{
  "balance_loss": 0.0121,
  "max_steps": 5755,
  "dataset": "wikipedia_en"
}
Below are experts of layer 8 (counted from 0) of a mixture-of-experts language model. Rows are named router (the router's row for the expert), gate (a neuron's input weights, with its number), up (a neuron's input weights, with its number) and show model dimensions 0-127. Each number is 50 + 15 x the weight over its row's rms, rounded and kept within 0 to 99.
After each expert's rows: "comes after" lists some tokens at least twice as common just before its tokens as in all text; "gets" lists some tokens that make up at least twice as much of what it gets as of all text. This comes from a sample of Wikipedia text that the model never trained on. Tokens count by the router's weight.

# expert 20
router:36 44 23 37 43 40 51 79 53 52 44 19 42 51 76 63 42 87 58 44 37 52 45 57 33 46 49 65 54 67 42 67 66 36 47 32 32 47 31 54 53 41 67 36 13 49 63 37 58 69 67 62 72 53 37 47 66 35 19 65 46 53 48 44 69 66 39 50 50 41 71 47 60 48 62 56 61 32 61 22 51 78 67 46 11 57 61 71 40 50 27 40 43 43 38 61 34 40 67 69 57 29 50 22 64 39 60 53 72 34 30 20 46 78 55 39 58 51 46 26 61 31 59 51 51 27 54 48
gate0:43 51 54 44 40 85 62 54 26 54 60 38 52 70 44 34 44 63 43 54 37 75 44 52 48 22 44 43 36 74 77 43 32 45 64 36 62 53 37 61 69 63 72 57 33 43 51 65 60 66 38 44 49 73 32 32 65 71 46 38 53 53 75 51 47 00 32 81 45 44 49 28 55 45 43 53 78 64 56 57 54 43 41 22 55 69 39 58 92 34 19 64 51 40 42 65 61 25 76 61 58 76 58 47 47 41 55 58 64 57 35 45 60 57 49 55 57 46 44 65 30 55 37 82 45 42 63 39
up0:30 51 69 47 54 39 62 73 45 60 62 50 29 69 49 50 71 83 61 56 48 34 35 36 63 70 45 49 25 33 37 54 52 53 41 40 51 32 67 33 35 49 57 27 70 33 66 53 61 51 37 32 36 23 52 41 50 51 57 73 62 56 21 54 51 46 45 46 44 48 49 66 53 45 66 36 40 69 15 41 70 72 54 59 61 50 72 40 40 55 75 49 30 57 43 31 22 80 59 38 36 58 58 39 45 51 58 19 45 82 45 50 67 67 66 53 51 45 53 67 63 94 21 51 65 62 39 81
comes after: " the", " a", " this", " his", " first", "ing"
gets: " number", " List", " time", " age", " class", " list"

# expert 10
router:60 49 43 51 56 55 43 62 61 37 66 34 53 71 66 45 52 56 37 42 25 72 51 73 53 43 68 33 67 45 65 40 47 45 60 52 47 53 58 33 25 14 47 45 21 46 58 39 63 56 77 41 34 47 64 68 40 45 59 72 53 36 36 77 42 38 76 59 25 66 26 43 55 65 43 37 92 76 55 30 73 56 38 54 74 64 74 46 65 66 56 18 41 78 30 43 49 56 41 48 24 66 33 56 75 53 13 58 29 54 37 52 47 43 45 47 55 38 47 56 73 38 58 50 69 55 33 53
gate0:34 60 44 58 57 56 27 73 40 28 41 52 54 68 58 31 62 55 65 48 79 30 48 40 65 33 51 56 28 52 74 37 30 73 56 56 44 24 35 57 37 33 65 54 44 52 64 60 64 58 69 67 57 62 22 71 68 46 62 26 71 50 54 40 72 32 51 53 52 83 45 39 40 65 56 31 46 46 42 41 41 50 43 45 09 44 55 21 38 46 62 53 20 46 61 64 53 72 33 53 50 62 53 27 53 25 44 32 28 53 19 17 54 70 62 41 36 44 56 52 42 36 71 24 45 30 52 68
up0:42 55 54 43 54 48 53 77 72 77 41 42 53 38 65 47 62 46 56 76 46 47 37 33 42 35 42 46 35 45 82 59 65 68 45 36 65 58 49 58 55 67 27 30 32 61 29 59 28 69 38 54 36 50 47 60 31 69 27 37 57 55 41 68 54 62 66 76 65 56 47 57 82 37 50 57 53 54 68 71 70 38 17 34 40 64 55 35 34 65 48 64 86 63 31 57 56 19 71 61 42 16 70 50 76 28 71 40 41 52 75 44 47 38 49 42 42 55 44 29 74 52 34 53 61 68 44 32
comes after: " P", " p", " s", " Ch", " h", "p"
gets: "at", "op", "p", "ap", "ip", "up"

# expert 7
router:40 51 50 80 24 80 53 87 74 38 41 35 31 45 61 64 37 61 40 43 47 53 82 34 54 12 49 31 33 31 40 25 38 45 73 72 58 37 49 55 42 19 38 64 43 49 65 52 68 28 61 35 63 64 22 54 36 45 43 36 34 45 37 51 33 16 54 34 31 39 57 53 38 55 35 47 48 51 64 64 34 56 73 66 54 21 62 65 41 41 55 38 61 68 47 29 57 38 55 57 65 60 58 40 22 40 76 43 31 41 45 52 70 53 58 38 54 32 60 68 41 31 39 44 59 37 56 62
gate4:44 49 58 62 68 55 88 40 32 52 37 76 51 56 40 43 28 40 55 16 57 54 62 43 53 63 72 69 31 37 56 55 64 35 25 44 40 65 51 31 49 38 76 48 37 49 65 58 75 46 28 51 61 46 51 56 63 47 30 73 56 41 73 25 62 31 55 71 36 47 51 53 38 41 36 65 47 90 84 40 57 37 58 69 70 30 47 61 58 45 53 54 50 19 27 59 63 49 61 39 60 67 43 85 48 58 36 54 41 60 44 24 68 65 59 42 48 35 42 38 53 25 47 64 70 87 56 55
up4:36 63 54 47 58 67 64 69 30 46 41 56 63 49 38 31 69 49 34 48 47 54 72 57 63 37 51 77 50 33 60 13 76 38 62 44 36 48 52 66 71 52 55 37 57 43 32 55 58 42 34 55 51 72 21 46 47 56 40 44 34 35 62 24 86 42 57 79 38 17 44 41 58 51 34 49 27 50 76 52 54 48 58 41 59 33 65 57 43 36 60 83 46 01 70 28 69 40 51 32 57 69 75 65 38 67 34 55 59 55 66 37 39 45 45 45 47 64 60 32 53 34 63 61 63 78 42 61
comes after: " N", " G", " I", " M", " n", " m"
gets: "an", "al", "ir", "il", "ar", "ak"

# expert 8
router:61 66 31 41 47 60 75 27 45 69 60 31 49 31 49 54 53 33 55 47 40 39 61 46 48 36 35 56 63 54 51 36 45 20 42 61 64 62 21 56 39 31 49 45 22 26 44 40 43 48 39 35 70 56 46 32 35 48 82 58 42 41 42 45 63 41 72 42 49 65 27 29 41 12 68 69 17 57 34 27 44 47 46 56 70 35 30 59 39 55 63 57 27 75 05 45 55 55 84 38 49 61 66 54 27 63 48 47 46 52 66 44 37 40 43 57 67 34 46 26 60 54 31 37 66 66 67 68
gate1:67 16 65 70 61 51 32 58 35 53 36 60 50 45 59 52 53 55 80 54 21 34 41 54 41 58 59 32 40 27 49 47 61 77 51 34 31 18 51 43 61 59 45 55 85 50 42 64 38 79 62 84 44 33 49 45 40 61 65 53 66 59 40 53 55 32 42 79 34 42 60 57 52 49 40 71 44 57 67 60 67 35 51 57 73 77 45 30 31 15 58 67 50 53 56 54 33 43 43 46 60 27 54 16 59 63 41 38 65 29 51 38 55 44 25 63 35 63 60 31 34 72 67 31 27 45 46 65
up1:56 23 66 76 56 35 23 60 45 50 36 62 49 40 50 62 48 55 83 43 37 36 27 53 52 66 50 35 43 28 50 45 50 71 59 28 22 22 48 42 77 61 56 58 82 45 38 67 26 85 60 79 37 37 52 44 35 61 77 61 64 64 44 44 50 29 47 65 39 44 48 67 45 46 44 61 45 51 59 56 63 39 47 53 73 73 52 36 37 18 48 85 59 54 56 56 42 30 52 38 64 38 53 23 63 55 42 52 55 36 65 42 53 54 28 68 28 66 51 30 26 72 76 33 39 47 47 60
comes after: " of", " in", " to", " for", " at", "."
gets: " the", " The", "The", "the"

# expert 5
router:57 46 70 57 33 55 64 69 61 48 58 27 73 60 23 28 59 63 61 48 45 46 32 61 31 58 48 72 27 50 59 56 49 43 64 60 63 35 41 61 53 62 53 62 53 62 39 48 45 71 63 37 52 51 41 33 48 67 29 57 22 57 42 44 42 58 47 45 60 57 61 55 78 21 44 68 23 29 29 10 57 94 80 60 33 69 58 62 70 39 63 50 51 38 65 73 35 53 61 41 60 56 72 42 81 35 44 24 75 48 58 26 36 78 29 60 47 55 34 47 46 52 38 65 53 56 68 55
gate1:37 48 43 50 39 44 35 71 60 53 59 25 68 54 46 47 40 39 22 65 68 41 46 46 25 38 17 38 51 65 61 33 62 52 45 63 74 61 34 38 46 66 46 57 31 81 43 56 64 60 44 37 48 59 79 54 61 36 44 54 38 50 57 43 61 42 64 49 44 32 50 44 56 61 38 64 84 51 47 09 59 21 45 50 67 50 49 41 46 37 57 28 76 69 63 68 41 23 52 41 71 52 35 59 59 30 37 71 61 58 33 79 15 55 91 61 44 63 61 41 70 24 37 45 57 50 53 33
up1:62 80 51 48 47 62 56 42 57 10 34 11 34 71 27 60 58 74 40 67 73 47 65 69 52 49 61 69 57 31 29 41 67 44 43 56 32 51 40 46 52 47 54 39 62 62 56 39 44 51 54 23 52 20 66 72 35 48 55 69 40 76 31 47 56 74 30 27 81 63 62 47 26 50 62 64 57 45 30 52 57 30 43 50 48 48 57 61 49 26 30 63 37 52 35 37 77 41 47 45 39 47 42 43 99 62 51 51 15 44 60 59 55 61 39 60 59 50 31 50 57 66 48 46 52 63 42 30
comes after: " the", " High", " National", " The", "The", " York"
gets: " County", " School", " University", " City", " city", " District"

# expert 41
router:60 44 56 41 78 40 31 37 51 46 76 28 39 43 36 57 52 76 72 58 65 43 51 38 52 58 53 48 43 30 23 48 29 59 33 52 51 60 77 46 47 58 36 40 43 61 42 66 34 65 58 38 53 72 40 36 27 49 25 19 48 48 67 54 43 72 72 26 36 66 52 49 75 46 34 38 26 39 48 72 67 50 52 45 57 77 24 63 28 48 49 81 55 28 55 38 72 23 27 63 57 35 39 66 56 43 52 42 54 44 51 50 36 51 56 75 41 76 59 48 67 80 86 50 42 74 39 48
gate3:58 60 43 50 53 48 57 47 57 49 40 71 43 69 74 40 54 42 26 68 61 31 35 41 43 60 42 73 67 81 68 31 67 42 22 59 44 48 65 47 54 66 75 60 71 25 60 53 29 73 27 50 31 51 29 76 47 65 57 63 73 59 31 29 52 56 46 52 40 50 63 63 31 70 48 32 39 24 75 70 47 43 60 36 63 32 60 49 52 44 69 67 49 39 37 66 52 23 69 47 40 60 42 22 45 60 48 66 54 53 52 51 57 46 72 60 79 26 43 69 90 64 39 61 74 25 62 55
up3:76 55 22 46 52 71 44 27 67 28 53 35 68 50 58 62 47 47 35 41 47 43 61 80 44 40 32 46 41 27 66 36 70 20 29 54 50 67 66 49 39 21 70 86 58 58 64 54 53 47 66 63 57 36 56 71 47 66 27 74 45 87 68 68 57 42 57 52 60 46 75 50 84 70 45 59 46 43 39 54 57 77 28 37 55 44 28 23 88 48 50 55 57 71 49 45 62 43 43 37 31 45 45 44 62 38 41 44 57 51 36 49 38 53 49 52 47 26 23 45 32 58 55 64 59 73 34 46
comes after: "°", " (", "′", " +", " ", " −"
gets: "10", "12", "13", "11", "14", "3"

# expert 60
router:71 54 22 46 63 34 65 37 37 75 48 70 60 54 88 50 57 38 29 61 65 71 52 46 47 55 29 17 39 46 77 73 48 68 47 44 76 75 51 47 17 48 60 43 59 48 23 39 43 56 53 60 86 49 52 48 71 64 36 44 78 48 25 39 68 53 35 41 67 68 43 28 58 55 55 50 47 42 24 55 49 40 57 40 25 40 51 41 51 42 35 40 33 29 29 49 57 52 32 72 17 48 62 56 23 50 79 46 29 42 51 44 60 37 67 37 63 52 34 38 35 41 61 59 32 55 48 43
gate3:48 67 57 57 35 41 48 44 86 51 38 63 54 45 14 58 42 10 63 38 69 62 81 32 50 51 52 53 74 40 65 49 50 50 56 48 73 52 56 62 39 39 31 61 74 66 58 44 44 35 44 24 64 38 59 40 34 56 66 28 59 61 67 58 40 54 39 64 92 65 61 57 31 60 47 40 47 45 49 30 58 63 32 51 51 39 48 32 39 55 52 36 30 52 72 29 74 58 61 63 62 87 46 56 68 44 27 28 70 71 50 52 74 23 57 56 70 56 57 75 55 36 57 41 45 57 20 63
up3:63 48 28 74 49 25 23 46 48 55 27 76 48 58 42 59 53 52 54 39 72 34 70 47 35 59 66 56 32 34 52 51 76 78 50 60 69 56 66 49 75 61 42 50 39 24 50 26 37 66 11 73 26 45 45 47 42 31 36 71 66 64 51 30 37 49 41 54 56 22 59 65 51 36 30 51 44 48 47 31 57 49 37 31 55 69 60 85 48 42 61 38 51 42 70 68 70 51 52 14 46 42 47 81 55 51 36 58 57 52 39 55 30 31 77 66 53 52 63 60 36 50 85 36 50 38 38 53
comes after: ",", "ed", " well", " such", " along", " more"
gets: " with", " by", " as", " for", " over", " than"

# expert 23
router:34 64 50 59 56 53 43 48 38 50 70 42 46 24 48 38 45 79 65 43 56 36 47 72 64 54 74 53 62 56 60 32 71 76 43 63 66 42 56 39 46 45 57 49 58 10 41 52 49 57 52 53 44 51 60 58 24 50 42 82 68 29 45 48 56 52 67 66 53 51 32 37 29 56 80 69 53 39 53 68 56 59 23 25 43 37 67 60 40 55 33 30 82 54 66 29 68 17 43 53 22 49 50 79 87 30 21 41 41 49 47 62 51 39 55 34 26 36 33 49 76 52 28 53 72 45 43 46
gate0:48 56 58 36 57 84 43 57 58 59 51 48 43 52 70 61 83 49 28 74 62 38 46 29 45 35 49 31 82 42 49 34 44 50 30 63 50 37 45 28 44 71 44 50 26 55 00 55 38 79 28 49 49 59 40 65 43 73 39 58 28 54 57 64 76 38 48 58 50 52 41 29 52 27 67 62 57 36 39 49 28 52 54 37 36 50 63 46 43 42 78 53 32 70 80 57 56 57 35 50 36 35 52 30 56 48 72 54 34 69 54 54 35 51 39 50 27 85 46 26 39 45 46 67 55 78 62 31
up0:60 63 11 34 50 47 30 46 53 72 83 75 57 50 15 53 69 66 61 60 60 50 56 43 53 45 47 41 46 54 33 48 68 69 66 39 35 52 42 44 62 61 67 37 39 49 75 46 51 51 53 56 74 52 66 67 51 36 36 57 64 73 38 68 37 47 67 59 66 45 17 66 39 51 60 18 32 57 71 30 59 62 50 63 21 54 50 61 71 75 36 42 43 63 57 33 53 49 40 48 32 60 55 57 56 37 56 64 43 21 24 48 57 82 53 58 87 47 40 76 37 57 66 31 67 26 32 53
comes after: "-", " (", " un", " \"", "==", " dis"
gets: "f", "if", "-f", "pl", "-d", "-l"

# expert 11
router:45 72 45 63 58 36 56 62 61 44 25 65 56 45 67 40 55 62 25 64 20 44 44 37 64 24 63 59 44 81 72 38 37 63 53 61 44 71 31 79 63 46 47 68 59 42 49 72 60 54 60 40 32 43 51 58 49 44 47 66 33 30 52 42 65 23 32 34 56 56 51 48 67 52 45 61 64 44 38 33 36 53 44 58 63 45 55 47 98 70 70 15 45 46 37 38 61 39 75 69 50 65 37 62 57 74 35 81 49 65 59 22 25 55 53 19 41 33 46 58 72 46 29 62 57 30 59 50
gate28:34 32 60 50 58 34 59 70 37 70 77 43 59 62 46 71 49 61 32 58 40 18 37 38 65 41 58 61 64 78 61 38 57 61 44 54 51 27 37 28 65 65 48 66 54 57 25 75 63 37 35 54 61 46 59 22 41 50 50 94 55 56 47 70 28 44 59 52 70 45 28 64 60 42 79 60 47 63 38 51 59 68 68 67 63 63 44 48 60 44 77 60 63 66 14 48 67 26 24 66 43 57 51 32 43 86 55 49 62 37 42 26 68 49 47 45 58 52 44 44 40 42 74 65 41 34 62 71
up28:67 43 55 30 49 73 52 74 56 60 51 53 55 66 69 46 64 38 57 70 18 96 51 57 36 49 32 65 66 40 69 52 23 34 50 39 58 79 49 38 62 50 35 71 56 53 39 25 38 53 38 48 61 79 62 56 48 57 67 49 45 74 46 43 61 51 40 51 43 59 46 46 28 52 38 82 48 64 40 54 55 57 53 42 74 54 59 52 51 53 76 47 46 58 35 27 62 48 28 40 57 34 51 24 48 41 55 57 00 33 59 47 61 49 30 28 49 65 30 42 19 41 46 82 55 62 41 44
comes after: " W", " L", "W", " D", "w", " Le"
gets: "aw", "ow", "ind", "ew", "ang", "ill"

# expert 19
router:33 34 56 61 40 46 55 41 44 56 64 40 60 44 47 41 35 44 42 35 58 62 36 57 38 46 44 52 23 55 48 30 64 25 55 66 60 61 48 59 68 57 64 47 39 25 75 68 54 44 29 41 52 49 46 56 47 78 58 38 32 75 34 47 48 43 66 41 23 98 46 54 12 27 63 41 23 65 56 58 43 53 47 52 54 36 39 56 60 65 57 59 61 31 48 35 68 62 53 43 55 70 49 01 51 86 36 40 46 46 51 37 49 44 68 76 53 43 35 28 82 58 78 16 56 53 52 41
gate3:67 57 53 70 55 16 63 73 27 65 43 48 56 29 80 61 53 42 20 59 54 40 70 32 61 82 49 57 35 50 62 33 54 38 58 38 61 47 51 44 28 57 47 64 55 61 76 75 78 57 57 22 34 41 36 42 58 79 26 60 65 41 57 08 48 76 57 61 21 45 69 45 61 69 37 40 42 66 54 41 62 40 64 45 44 72 54 66 41 50 33 47 58 33 25 61 41 33 55 21 48 46 64 56 46 64 65 51 72 47 37 37 39 40 64 65 32 33 45 61 44 35 54 61 54 23 55 60
up3:45 55 47 22 46 71 33 33 65 27 69 60 51 34 41 37 52 46 80 32 65 76 41 69 42 12 61 58 59 34 44 64 52 64 38 57 51 52 46 62 62 39 49 42 50 48 10 23 41 54 54 60 68 62 68 69 39 44 67 44 34 48 40 89 50 36 44 33 81 62 34 52 35 51 54 52 61 40 39 24 35 34 34 46 38 41 30 19 48 45 63 46 40 79 71 40 74 51 52 80 64 57 46 31 58 37 45 75 36 51 70 66 26 58 47 49 70 56 49 39 47 58 42 37 61 70 66 48
comes after: " |", ";", "|", ":", " The", " John"
gets: " L", " C", " D", " G", " R", " P"

# expert 21
router:59 49 52 30 68 32 24 34 38 39 58 47 61 53 21 59 55 49 56 39 47 49 55 18 72 68 41 48 63 36 27 51 30 46 49 29 48 49 73 47 61 44 39 40 73 72 75 40 51 69 72 67 58 69 25 45 39 45 51 16 58 39 51 61 60 61 56 35 37 24 70 64 56 57 47 38 67 25 63 79 60 27 55 48 73 74 25 40 27 30 58 65 79 33 85 52 55 52 27 40 69 35 22 64 43 48 56 58 64 58 56 50 58 43 53 49 38 61 39 48 50 75 69 52 41 60 65 43
gate2:53 32 33 78 47 49 61 51 76 55 42 58 44 35 42 51 69 51 28 66 50 77 34 60 64 33 65 58 58 54 58 64 50 52 59 27 21 60 20 15 58 42 25 53 61 52 66 53 55 39 32 30 28 17 52 40 35 55 67 76 39 38 66 42 58 22 39 43 52 54 48 52 58 48 48 56 48 51 52 67 38 39 18 41 40 64 73 51 77 66 55 57 63 38 45 52 48 62 57 61 78 67 23 68 50 57 59 33 57 45 34 55 59 38 60 34 35 14 53 53 51 56 33 14 48 31 85 50
up2:64 40 51 84 08 58 53 69 55 62 58 49 80 30 42 70 35 49 33 60 27 58 72 60 61 47 68 53 43 52 63 60 51 31 57 35 41 45 54 21 47 51 56 54 52 58 67 23 50 19 39 27 44 70 75 30 67 44 84 56 67 42 35 39 47 18 67 43 77 65 69 56 45 46 28 60 37 43 60 78 68 38 58 27 47 65 59 61 73 54 66 68 72 37 55 62 45 53 34 44 55 51 19 46 67 48 33 61 28 58 38 57 55 68 55 44 73 47 68 49 59 31 50 46 54 58 45 60
comes after: " ", "20", "19", ",", " by", "18"
gets: " ", "\"", "14", ".", "15", "18"

# expert 43
router:49 52 70 50 30 69 41 66 56 33 58 48 26 75 56 61 53 52 48 56 46 40 58 40 35 70 80 47 66 37 69 36 44 44 65 71 74 77 48 23 55 78 34 33 53 52 65 69 39 52 47 25 43 44 63 51 29 37 20 55 62 56 55 58 26 22 59 49 12 48 38 56 42 42 68 38 69 41 55 36 57 48 48 65 35 52 28 43 77 42 60 42 36 45 39 55 63 89 78 71 71 25 61 49 45 35 73 50 58 66 57 42 64 52 34 45 44 54 52 82 37 26 39 53 47 58 76 47
gate4:62 46 35 71 52 44 57 64 63 25 45 66 78 52 24 61 25 61 47 31 38 43 53 53 45 53 59 67 70 84 51 58 53 63 38 50 40 56 43 60 69 62 49 48 58 63 40 60 55 76 57 33 79 40 39 61 55 52 63 77 49 53 55 65 53 55 44 37 58 41 42 40 41 65 74 32 19 61 71 18 60 50 67 58 56 31 73 64 33 64 82 39 49 56 35 55 77 52 49 38 26 16 29 45 52 50 86 42 75 27 52 59 26 69 34 28 40 45 53 49 29 51 55 59 28 50 34 41
up4:30 62 71 61 56 60 37 42 42 28 46 68 44 65 57 24 57 39 30 80 60 54 48 40 54 49 46 22 22 43 45 41 78 36 51 28 45 35 78 31 60 82 59 25 39 66 42 72 58 31 35 67 39 54 71 29 51 37 56 32 43 33 52 46 42 28 48 41 62 52 52 75 55 61 47 99 58 54 36 82 39 39 46 44 75 58 63 41 48 61 48 52 56 69 53 50 62 45 63 32 48 74 58 61 32 78 54 60 68 35 63 63 36 39 66 35 47 33 66 24 70 61 51 50 59 68 57 50
comes after: " T", " S", " K", " t", " H", "T"
gets: "ie", "oy", "ley", "ber", "my", "ier"

# expert 59
router:59 48 30 40 49 63 64 57 20 72 55 22 65 38 34 15 45 58 29 45 58 39 71 54 50 34 23 23 40 47 46 19 31 59 32 35 57 70 33 32 46 73 42 27 52 31 54 23 65 43 46 73 27 41 71 56 54 36 76 54 67 41 51 31 72 53 58 38 69 63 48 43 30 58 36 32 42 52 27 50 50 60 51 63 38 54 42 28 63 60 47 24 39 65 31 52 33 57 67 40 62 28 36 30 28 67 45 41 48 26 40 65 54 41 63 44 43 58 40 38 24 42 50 59 61 20 42 43
gate0:58 49 57 80 75 27 45 57 42 36 48 52 34 79 26 52 36 56 42 52 53 35 05 50 54 41 68 42 40 49 54 63 38 58 34 57 16 56 48 60 54 54 39 26 72 58 49 42 47 44 68 40 43 49 68 70 37 73 42 60 44 61 48 35 53 67 46 42 48 51 31 28 37 70 37 79 68 70 55 34 75 68 56 70 50 15 50 64 54 64 60 30 71 75 66 58 48 68 31 64 61 46 34 51 61 33 47 20 77 47 60 45 50 46 68 27 62 40 69 31 27 52 33 36 42 39 71 51
up0:57 58 82 81 56 42 43 57 28 50 68 56 41 70 63 44 36 77 54 52 66 45 25 70 48 40 74 51 51 85 41 53 52 54 59 42 19 56 46 60 69 69 52 29 58 30 48 47 34 64 48 55 34 61 49 79 21 44 44 53 42 77 36 40 61 55 33 52 49 45 47 34 49 56 43 71 52 48 60 40 80 73 49 54 56 37 48 55 61 70 82 59 86 48 76 41 50 58 42 69 69 36 24 49 55 40 47 34 83 28 56 43 54 39 54 22 34 58 44 39 42 47 18 42 56 62 72 33
comes after: ",", "s", ")", "\"", "ing", "ers"
gets: " and", " or", ",", " &", " but", "),"

# expert 47
router:64 48 60 26 72 36 27 42 42 38 62 48 62 51 20 63 67 47 58 33 44 50 57 14 69 69 38 50 60 43 33 56 31 46 52 33 57 51 73 47 69 49 44 42 73 73 69 38 50 69 74 64 66 68 24 45 39 49 47 16 61 46 59 63 59 69 54 45 40 30 73 65 64 55 59 40 65 23 63 72 59 32 55 54 75 71 28 47 23 33 57 67 82 25 77 59 51 51 30 40 73 43 21 59 45 49 54 54 61 61 60 51 49 56 64 49 39 59 46 51 50 80 67 51 42 53 75 45
gate4:57 66 33 56 33 51 94 59 28 65 63 35 47 49 64 54 50 37 85 41 72 51 26 47 70 56 30 55 52 40 49 58 68 44 57 54 39 64 50 48 41 06 55 64 40 33 41 44 41 28 62 40 49 88 59 68 44 69 27 58 46 57 35 50 43 50 49 56 42 71 61 40 51 31 74 58 31 45 56 53 58 14 51 59 64 45 21 55 60 45 22 46 54 37 48 19 38 83 61 30 45 58 40 52 30 61 52 46 70 41 60 46 66 36 33 52 73 48 35 48 65 66 49 53 64 23 48 26
up4:59 44 61 63 49 55 45 47 69 17 62 38 38 54 77 56 54 53 81 60 63 53 37 48 59 69 45 68 13 45 31 57 53 67 36 38 57 54 54 58 49 73 61 61 51 58 45 57 42 67 51 33 46 28 50 65 57 84 54 49 77 67 35 77 63 36 51 46 56 50 47 68 44 18 57 38 57 30 56 66 60 53 44 47 56 36 83 37 93 64 47 66 58 62 67 27 65 57 47 62 43 58 16 59 58 65 45 67 47 70 24 19 23 40 46 46 31 41 47 71 47 35 50 69 57 76 44 56
comes after: " ", ".", "19", " that", "ia", " where"
gets: " It", " it", "%", "\"", " he", ")"

# expert 57
router:69 45 39 42 68 24 56 68 55 25 42 41 61 54 49 22 46 54 62 47 32 28 58 34 57 61 28 24 56 63 40 62 64 41 41 43 53 42 69 34 44 63 47 59 54 61 75 65 44 65 35 69 33 65 46 48 57 71 30 46 38 55 63 30 73 55 52 60 26 46 65 43 64 39 45 35 40 50 60 65 65 77 48 30 76 43 22 73 42 41 68 64 63 69 39 46 64 41 35 75 30 35 41 42 50 77 40 68 45 51 46 57 38 67 66 63 59 45 58 47 99 57 46 62 34 69 63 10
gate3:64 27 51 26 40 41 65 43 48 32 30 35 52 47 55 61 27 42 67 51 54 63 82 73 31 57 47 37 68 61 54 41 68 54 63 73 87 53 51 56 78 51 56 35 47 15 41 48 78 42 37 61 57 37 36 74 47 73 54 49 47 44 58 34 59 49 36 17 54 46 75 45 74 23 22 25 42 43 29 67 68 31 52 62 87 50 26 42 65 57 69 56 50 48 52 62 50 29 37 47 63 50 67 36 39 43 39 32 66 52 49 32 25 72 52 61 45 65 32 46 32 48 65 36 50 59 50 53
up3:58 52 43 30 58 28 66 52 36 37 48 36 74 27 69 51 65 46 68 41 50 55 57 79 49 24 29 40 51 55 43 53 51 60 58 28 68 64 29 64 54 41 88 62 41 51 70 11 58 48 63 40 86 62 29 52 44 78 39 67 65 55 38 43 49 38 50 50 61 50 54 42 46 28 64 54 52 48 40 57 76 49 74 54 53 34 67 74 50 55 57 81 38 65 51 18 50 36 51 62 71 68 57 58 33 74 34 37 53 59 48 31 62 23 61 55 51 51 21 53 30 51 83 35 44 43 72 43
comes after: "10", "00", "20", "11", "50", "12"
gets: "0", "5", "6", "9", "7", "8"

# expert 62
router:60 56 51 50 25 40 46 23 73 27 65 79 45 48 31 67 34 40 47 82 26 72 68 48 44 74 46 36 61 53 50 78 56 50 52 48 61 28 69 38 42 60 39 56 57 70 57 26 50 62 41 53 31 40 55 48 61 44 51 36 47 38 60 68 78 41 43 36 17 49 58 31 53 51 56 74 64 30 87 34 58 27 31 71 61 63 47 42 39 74 57 37 78 61 62 56 50 45 42 31 80 46 39 56 51 45 58 71 51 38 60 61 60 46 19 58 38 53 72 53 52 29 19 66 58 64 38 34
gate4:48 37 50 58 30 55 48 37 50 56 53 42 47 44 50 47 60 37 20 52 16 46 38 65 35 43 48 52 58 48 50 65 32 58 77 29 93 62 83 43 65 40 51 45 45 51 47 43 41 56 43 39 69 60 46 38 72 64 43 18 59 45 41 54 38 46 35 48 49 31 41 69 64 21 51 64 42 85 66 73 39 64 69 53 57 25 49 55 27 27 49 61 38 25 43 62 58 44 39 63 45 68 55 65 55 69 49 63 56 33 69 35 61 56 11 52 87 54 41 35 42 49 46 47 57 26 06 39
up4:30 34 57 40 39 28 34 57 93 43 32 25 36 53 56 58 56 35 55 55 68 53 84 56 32 64 62 48 45 37 39 51 63 75 67 77 50 58 64 67 56 33 15 51 61 32 65 65 26 47 55 59 59 72 38 39 58 48 53 69 40 48 32 51 28 45 25 54 52 29 50 37 52 63 72 58 31 52 58 69 50 70 63 50 61 58 33 24 47 46 76 40 61 46 36 68 51 55 33 58 42 39 35 61 43 57 51 49 41 28 49 40 20 28 54 47 23 54 66 52 20 78 37 76 61 53 78 51
comes after: "z", "k", "os", "as", "s", "iz"
gets: "z", "um", "burg", "ia", "berg", "za"